Experts of a small language model.
Experts: 128 squared ReLU neurons an expert, a shared expert of 256 neurons.
Below are experts of layer 10 (counted from 0) of a mixture-of-experts language model. Rows are named router (the router's row for the expert), up (a neuron's input weights, with its number), down (a neuron's output weights, with its number) and show model dimensions 0-255. Each number is 500 + 25 x the weight over its row's rms, rounded and kept within 0 to 999. Numbers have three digits each.
Before each expert's rows: a language model's description of what the expert responds to. This comes from a sample of Wikipedia text that the model never trained on.

# expert 40
It responds to: Mid-word pieces in Latin species names and binomial lists, plus in-row | cells and prepositions such as to, into, these.
router:510510480501473495517508508505483482466514496510514503531539509508520530482465485515495481476490498497522490528518504498496577492469502562526492524497506490462517490512506493465471509500483480556499520526492528517479515479478538522509533466528492477516515499516478508501478518478521470485460481477498494487528499477454473541508527480474506511483528514518491570475535500492500522522493471472493501532500500497480529454457570553507522496411483497476502487517509504457527533499467507510492461500511543482558475479495531458517490553509448517537459485485505529484509502534500526490495468460517491486464485517515511504531506488500523523518500445483476495504500522487527491494483500515540486448525525500536530488485458509506506514509485455489545452530496543446484508475535482
up0:475531511515522507522566538483495537524507461479505477539494515512523505534481473511489507491466523499511484478475543525498509563496491499522527561499490528464511493469469544491496508496536525492538530484507500507533526501450514551475483502503565496521469493528457525444514505528517479510465458530536537487532504474480495513490503504520485524483483509498451518462494501472493490532543479539471481509494506507514505505482493511480510490430474506478474473480522488509491505492492517478493488514503488505468513557534456491464485449515497475435502518527466552499550487520490482526518515493539488532502478523496534514526524505517477471453504524487540510507472519533506501532542484503511512525510534518483486515534480467464533466501509468508535492463508510491502487465510486
down0:564470504501464502496463521497497509562508473520484494545524495468472509469541530508506490517522505502533493478511472487501520451507505511500500466505501561473472490528535495516477568520565470484507523489512517465466476488504490491462479538522513533506485518485481478516478500477456507501477478497528551484440486492490528491504498470481534474462543475524479493497501488462494489491534469493485514496487523499494479513441496495454499497525524482499511528531494500534494501497518489508494499479456554487490461483478512497533541501516529516523491515469473487450513491507561502511471491472464478485540515531503505544526523502536480546512509463486477517529461493519468531479475510524527522474484479465477508513526524497491509483532479528476550516515555528481509550478506511
up1:525528475527494525518495472468489522496474498503511538505515470494510494483533484473485511511532473476475516527517529511463507492494470520502493481503413528496490515479455509522459527483477462526492531490501463520517521503470498504472529510550499481497552447476455510504502494526460478491509498517496463491559505493459507465452537453478497505474468504458498509494554460483529547511496528520497496480490542501502480502461508508493499519469521548540507492472473478484469481527564483474505516536525499538509486493497491546487517504453470505519501541499521479479509525477541500519497521557517529472485496533499519472529521508483515498534521518500508513497470517477545466535546503510463484556472461473508518493505485500521496475486477449513479519523502498487496519472478540
down1:491498469494478479541516475451480531508472507516524522536530504491494494512485502515530501493515494501502516502482506492441501499502516468527508485519549439550469504519539547482515508502502510497492505465527541477455544505499481506483533518455535471473447467505467499460500481501458489502500479497550518534501493477489472548523467522489491483506439480488466499517486477473460567457511450523511486482497515524467499513521509475489547497483510506498500522512489496527516511511437507501499528521483528488526454517498542510510492499487496540506503487480504550506451532501515537491562447512506508483485485495492503487519491486519516515457570515496517529489525456481469515521505504502504510488508508485523501540504534508476434518461502488516519523463463520524544480498498511
up2:495462474505505536515549497505525485496495476474500530528505529463464501474517481476477490521505473484560514517506540494478471515552513494497488441543520472505509474492500537487521513474527500495452487479444503545517460522497494530461488447503510521516480487487515506572498515485512485533500514505496502508520525509470503534531512527525485537496494509478526496508528500501557495520489501508490519466513453534460538478512480525530544531514468521504485495520483540526462492511468499558514527520464529543468509492547534545481468485514493546507458503492508498470531518498504505493497509511555519493512451549489517524498458493524503478491515469504459491513478445523499491503532525548505469479471531497511517451485520529497468511510512480482477491475518512503487496527469471
down2:496484490497497521487500487485488484538540499476480516516517494499514536502514498516449518521485466492484500437514513512493477479555516521502482474504521494480489510490515489504504494467507518600512480482563519469518493459479535463482490506517488505462552534482489520509540490489507512530501503489560483521510504527526490491470476525539513470520495518553471462483482496542511503503451481495497516448460510511482498471529500500509512534469476505500518440526505479464523480473485482504532511503481476497546520488502557479525460486500502498502538527537504520495466510480484503475477486479481482443502507501502495534450460515473500535490489474501554487495498463538531502502476494506510482526486545506466450504501509490511510494441537509505454530443535485486544489502513491
up3:469455497457515502476483490490523507521461462504519481500482505481459509485538444511503464551494434487516480533497458520471481484559513510485538500465465492533479477522522524513505466489514475503529484491513498500472493499520527475548486499488531506517503472512466511504554497503455524510458527496541516530536512506466487484520503489498501472489534536525484480533458535532493563504510481484489505539469514514521483480515486502509503513466519519495485494518529488486496525495496487542573551475490499468534486526519536519506488493481506518467477469460462534478502494527462447487548511464497525471469504493499526518436494526444527468495508511490497471484503506486521471501496539542476538495496510510502502467487514493527482492466469496513482541491489514490550487518527502
down3:480509494530563519468513520528500468483511490522533506472508495486541495488510474473451484457524471493484449478537460438524434489474547503551486505532489496485494528524452480529508517462476505412513505463472535524536527485484464470518552461478481479470526504504515511539520502530478489528509459542497506498490496523525526525455455503514492498488458541495447504513468500509524489486525491504520470472493507508549527505485505516478498507501497514537526511494516472515478475513547485511532493505514511538470517505484520507474490478519486505486500486516486482466491494465520477503486521495492526521479504457530481494487476490459497513505531525548517531481538500494504501488514469506482486466492515485482522455527516500528537461512507510510487484487507489434540512530530521
up4:506466529511529503494494459535520494504491481527486561524524507534481468537482509501517500489457505520519513500524491523493488480512515497484509489505487531511439481481504495567438500499505501540496519512524499559501520538474487495485462479523457531542513499487439495523477564499525532481502520526490492476524513509506534554514486498454491523456505489504540503509537497517487527534505531485508515507444493469504495469525512477494488527479489533505512496506492491511490504486543510519461505491490495472526504471486511513491478504544484506522481459533455481456505496481480516481481513423517513528498495489557492498494507543530501471515471504495559483487460485480508484469496481527540489511503511552536548491487496519524452526503491429514472493501500524515488510490443506
down4:512480509504499503480520477511480529484511502519552521507495486501470507483479494481515499500520537530488509474528539464523530490478406497484499478513507435491485482486485516517502500505457496501490485479482487494471490552505514494511502495468517479470496442515481510479496471457529470512564509475516475492481519487515514510506513510487475510542486498517506480515511522490509449491472494484520482496486527496474491496468485503516459507482484494523519529463508545518489474476450459503518508497478462465518511486505504450503498553490545459516525504500489468499507490498494519552512552520442503430484478456490485548481512463514493510512453481496507513471505473502462534500467514518499490482478514471522479482481504558479474486481571511508542509484532531465524455487527437
up5:475522539511464518490496503528464452471507474497495474540517462548528508529513525530519504495470537494530500502504534521491516487519490473553501508471493426496505493449534483495551503481475465520517469450488457502486521521498484482521461490519503527516505456476489510497550516512554499434480490505472488469513509517488473491494485482511472509477522535517479535543476491500512501461536503499498481464489508541535499511538480507456505497500474507510518476551510460469447442464457510481517492520518530503490490505506492522482496516435489475487513485507483522476465506484495500511534510442506514506467453517503477488480483497469484498487473528514538491519525510552481477515515503507505517507460540493523548499508469519489464506548479487512502545480470506495475520494492458
down5:511512521513499526515470491460485483504496503514541494485452528470492455474477513524498488458531490474495432560501451470506493469484487501485467471504500484514524478501494481484500552497533497478481452489468591523483497480512458531545486511517497485538530503505527489451484482485492465437471489487483556536501507520500468481524499476514508491525516528502531495487493485474488524517488503525441471550487448504491502521461472556464514504494496503513495488516502542507529488499514482542480524540485493526511482487502521467505503486560480525500501483468485460518489505525519530483519434505474499506443537485483503484467504480482548528488525499492478475471497533503518473501540498515469494487510485506492489497495506447502482543507498526514465507522495509503502463514469506
up6:468509499460505518546467448547495543455512476481482554511535495518436476502497483476532515467526487469445524506533536506512450532487495496524468479507524536452504514525479511446499503540498517501480515510501470490528490486487488497542519483521509496466538469530502482527510467514512479513526482544489431472458521454498464537527557513485496473502496515467487520463508475521547482509515499484481526501505535490482510487513495531531520507501458482514478486526477515502491475477497431511481540530544516465517482476485520498510528493462491503528441534489496501492511494481478496502450499500516495497488517488516486480469495516479479468500501494562494495504499478517485477488520505507523504525513517490503538509460507436486513504468504515506456478479545510522488492472514477
down6:472497487499512500495477490525467513529553551507481488468502519488499500498470483449537500524539485503476481494543504546501517523517511507532453507513509448478491512515485481528499480495496492482515504541488528489526534474525503483535499491516521506477503433465532551509504506500533544472501528424499486456533470485539510474528445486521487492493501495496497492500472535510471514457465459511543505471481523504463514500521473489512470475498444486515545475515468527525484486530510495487474499532434551504493556503530505510484469477491526477502523468495469533501500515495517519508507451503495488535471506507518528524503478546532481489517491521497504449484522507470499477512511521504520492500482486510483505455493529510509469526499505485468482476534535462504477458515507575
up7:477471516539462558470498493511498509486501522520527510534489500538479514492502484527524572505459501484512519495496472525457479520535490482474477514524520547486484482520520480498468497506536514503485499474529510509508489539497478525544502559497472519467481546498487481502470465465452532500500455536471515492483486507515489524494510468464514482512472528546509506473517509503476511535498465517547506530490517499500504486468534502555487480489541473455463489508499558553506560495512495496511496465523481529509511540499503468505513512461491511492485475479523523522486533454519508519441497494482520498434494545481493468496510530490497483515498521539493453537546506520480530490481477539483524499498484469482481500459496499493509486530491468538460494483501550497509452493484485
down7:471518467493519512514522483527522521463482499499508551472542516478499461525505504498518492494471503464445527480460467516529445479512487515514507493505535492475517514520494506527495503504454464439482546497517519493519492507518515472483472507528502550476531484518548547507511500492486510465511486468472531520509476510496511494515505498521504513562456522495530509484458526448521456525523513501510500506527496527463499483501512484486487512508500507504490523535478513522510499538490518531511437487502510503473479496549514538500535495505476506494488512521524485513515529483501449529482532528528466574486464533478463511509505518491498484496474472526518493484519452510562528550486492471529476484494456539509514474469533542465541541561502494521496509511500499532541478500498525
up8:467478497502487488499478480510510511523528501473512511532496504521513480497466514476502497473495468530463477461459524465505512518487472506507519490490478485504522433481464491490451478512526504506521499538496511490480491486462520510510503476560543474519504509518476459484439475545526470507504461486541543498474496525433478492491499487526499485510511484453490489502500496443562433496496535479500458490502528529524543508460476513509478519485524467504516465480497508483528453501497509489467544477490509474488467426514463532517455521490493487510466538506482500527538513505539480467467532502492539486477448490502509495488531460500485489496509534483514476522508453548500496502493545483503513519514463522487471528489508520505509511525496485502460507473512541480477461472485489
down8:485515511475546524537503438454511496537494496542508475537494553508513468526526484479523513475488488511489532495500517496488459503488478504512554514470534532491533499473460513519500491519528533508491507545538483549509492493515506493438510459520516528475509508521462442498488490502483520485478515483525467494492517542475524497500509485480483517485492468461538490482460459509497481447533484491427521500469503520502492444496491452557470497475511477519499481463448484484537552489502460480515493507525493497532498564516495514526505471499505481508494507534525495490504509479535497490531469485507522487474526525497498546471492470472455509516452499471466487524499507492504470508541506466478480490504515492462534525490488470500497531492470497529469527473539499486521508535486519
up9:493498467522518531523528453531469524482515507490492439465539495438496490529486542485517492529510474539525507524533509553534480489508502490506505491509481523522530548511510516526519533504487490488528497512498511494462501492471510478521517496475511518498463474486462517504484479500512493490443474529486497493521517516504525490515529494573531466512479480480482475486509464493484462496518494494505499489535460528481484553537507480487492469502474468495501497508532511492564478436450481513452483481496464467521485502562513501497514484477505506492518512453501502519518554484467473489470503479509499519569470495502518535519541502485442470499447472506480524532457513487526500513478498542477505442506555478535477491506467512519484513518518503493477529509524520474493499497512513
down9:514519516492509482476503491505479479525515487463481558527512546512482505472540489477509496472507487543516495436450554496500517484510492457476505519484461446495482503501532474476503490470505507481476446503496503474513506442451503502484468513498499519518525493480545477520471513478486536504488517510523483510499514492525556520493506498482538459512501537497508518460483501492510486525482549506514536495469446516493514544493530505557494481504534500500498493515456548471483472491525506497479484502488464494489505543536488503498514528481454516467503496523515498491508484480467463484496523516499502466477462547459484506485483503519549524507471518459535505509468503545478452490479509472508490477502478529452510568465492462472476510479491466528483499540461496511469528476449507
up10:533483519508512502518560478493493489457496506485496510486465539526528536540481484472495531517527533485531513538517489476541481546491533489500505520540493507477518481512509542543518538508479513497472475477515473482499520498512486451506535492508519456514514473451520525507508497495485496551483481470535548481527502499464487476468493521531470504522507494504496515482507539497530517553558499504497581510526498509534481525482474490478508502450488455495487503485458462505443547518501463546488521496510514496537503538484510497534501512519516490495497466484523502506494523501503470519524481509486484544551480512515472512476504500487472466485519538455514484520522500516498543490488511502501503547515477492524499457470497488508477533475471533508502496511549518466535452548447522
down10:503484479528508535487470513487491498497481473503490506502498540482532524575536519502517480518517503528465493495455522487549549446487519506479512514490528556468519483521501480468530483488506495522502472504506506452541520496502560492478524504547495467496470454497535493508541477545473516489480517497506500465510458513490492501446500495519537519494515495515496527484544526475441473505526485481525490488496503501500484507506508537501507532476487530481519435442523480458534474502495511527517478467490464482516530509498509501458469477484490506470490538485502490493449509466521496501480485507507512497481541519482480453506547515454512482497496453553510483499481481516496510516505547468528487489470502515469486540481482442456526485509563449513511525481506501502479517491506505
up11:492488544497465486499498495520524458486502485494492552496530478468475431487512530481529425485497479506493473532509485529474461485480517498499441500547523486477520536520507502466518520512497498491521527459492522522530494480478526500509511504483502483487525500497436528488497492540475456533487467474441509514481470480517480506522509495485533504536487477519540574507502519518502528460518472526484509491505480507515495515513474481491488480445511503480518501582473495513505490493477490495503516467534479485510517538493496502504497487482508475469486526527505506481506524482499499460460523447517495545481486479511497514510503493514502506500519504514546437471509558457474497514472511532506503502495486444499512478525474501482558494507488515539482473443516473522526516545509548
down11:500508457507539481497517527500519513526487521517490500511475480502510489484500536487483529532511529464518504482521538460487489473444481556518520491474519501494482488497484497495531482464494503470479508507521488492505519451513484497505496530484517500446489496532483486476476485517547542518523541496525508527500510502507534503507484504502487515466500499516549475513531460478472488515499517479509524510495500495522423515519524498513484537512499504516511482495492481529477455500484520489499466542512550495464509489517488506472522566566558472489499523506484510459528514470513533474525531564507515505508546495492512452520493471562475535488491489458521491443490480467454475497481478506516502536487489494506480548477468515493516570423538511490519460504511495499509511490491460
up12:490480513527487450514493535517451464463505523510540468433497528497524553504524486536473537481544475505489503503478494515502521468506491485497509488521457514478495549500476484527492498518562516503472519517515514531477508482531513505485488502502489498492464514484493529547481486549516502488495485447515485506503487504490523513463501476503501462473472466489488519494533486520475582496534486492513506499476495512508523475513505498465520503498533488496484469530524525484508489461471499503508436485517472560524507547529529541524538492498501527481505525487497562480511497507507527506517502536534522536520485532472493517496533452514500487538470528479510525520487516520501487492495533454501542513535495460488480493479445533542490551491530529504464523501523474483540465538519504
down12:513478496491506505512495490490455478512538495462498539543517539494524500493527501455493514509512497544509503492515541527492486461491489491501521530527524492539473477491519517505508476443517493493511526522510492524516508509506547462454494532486503497474522548501540507518471522481500477447492497536534506493476533508481463494514462526521548485496485472446503494484444498440516526491514549524535526448526479511435515506498502464481471483504533504479451501517484523513484515448500500499501486473557489459490489521513528518510483498526496506504502513564498522504514475473502509481505470507523512486531495460499499528476442475477505530532503498475531539491527524470559500504482493499498482536524505490492505529458481531466568515454501520512496471526502484551509483491504535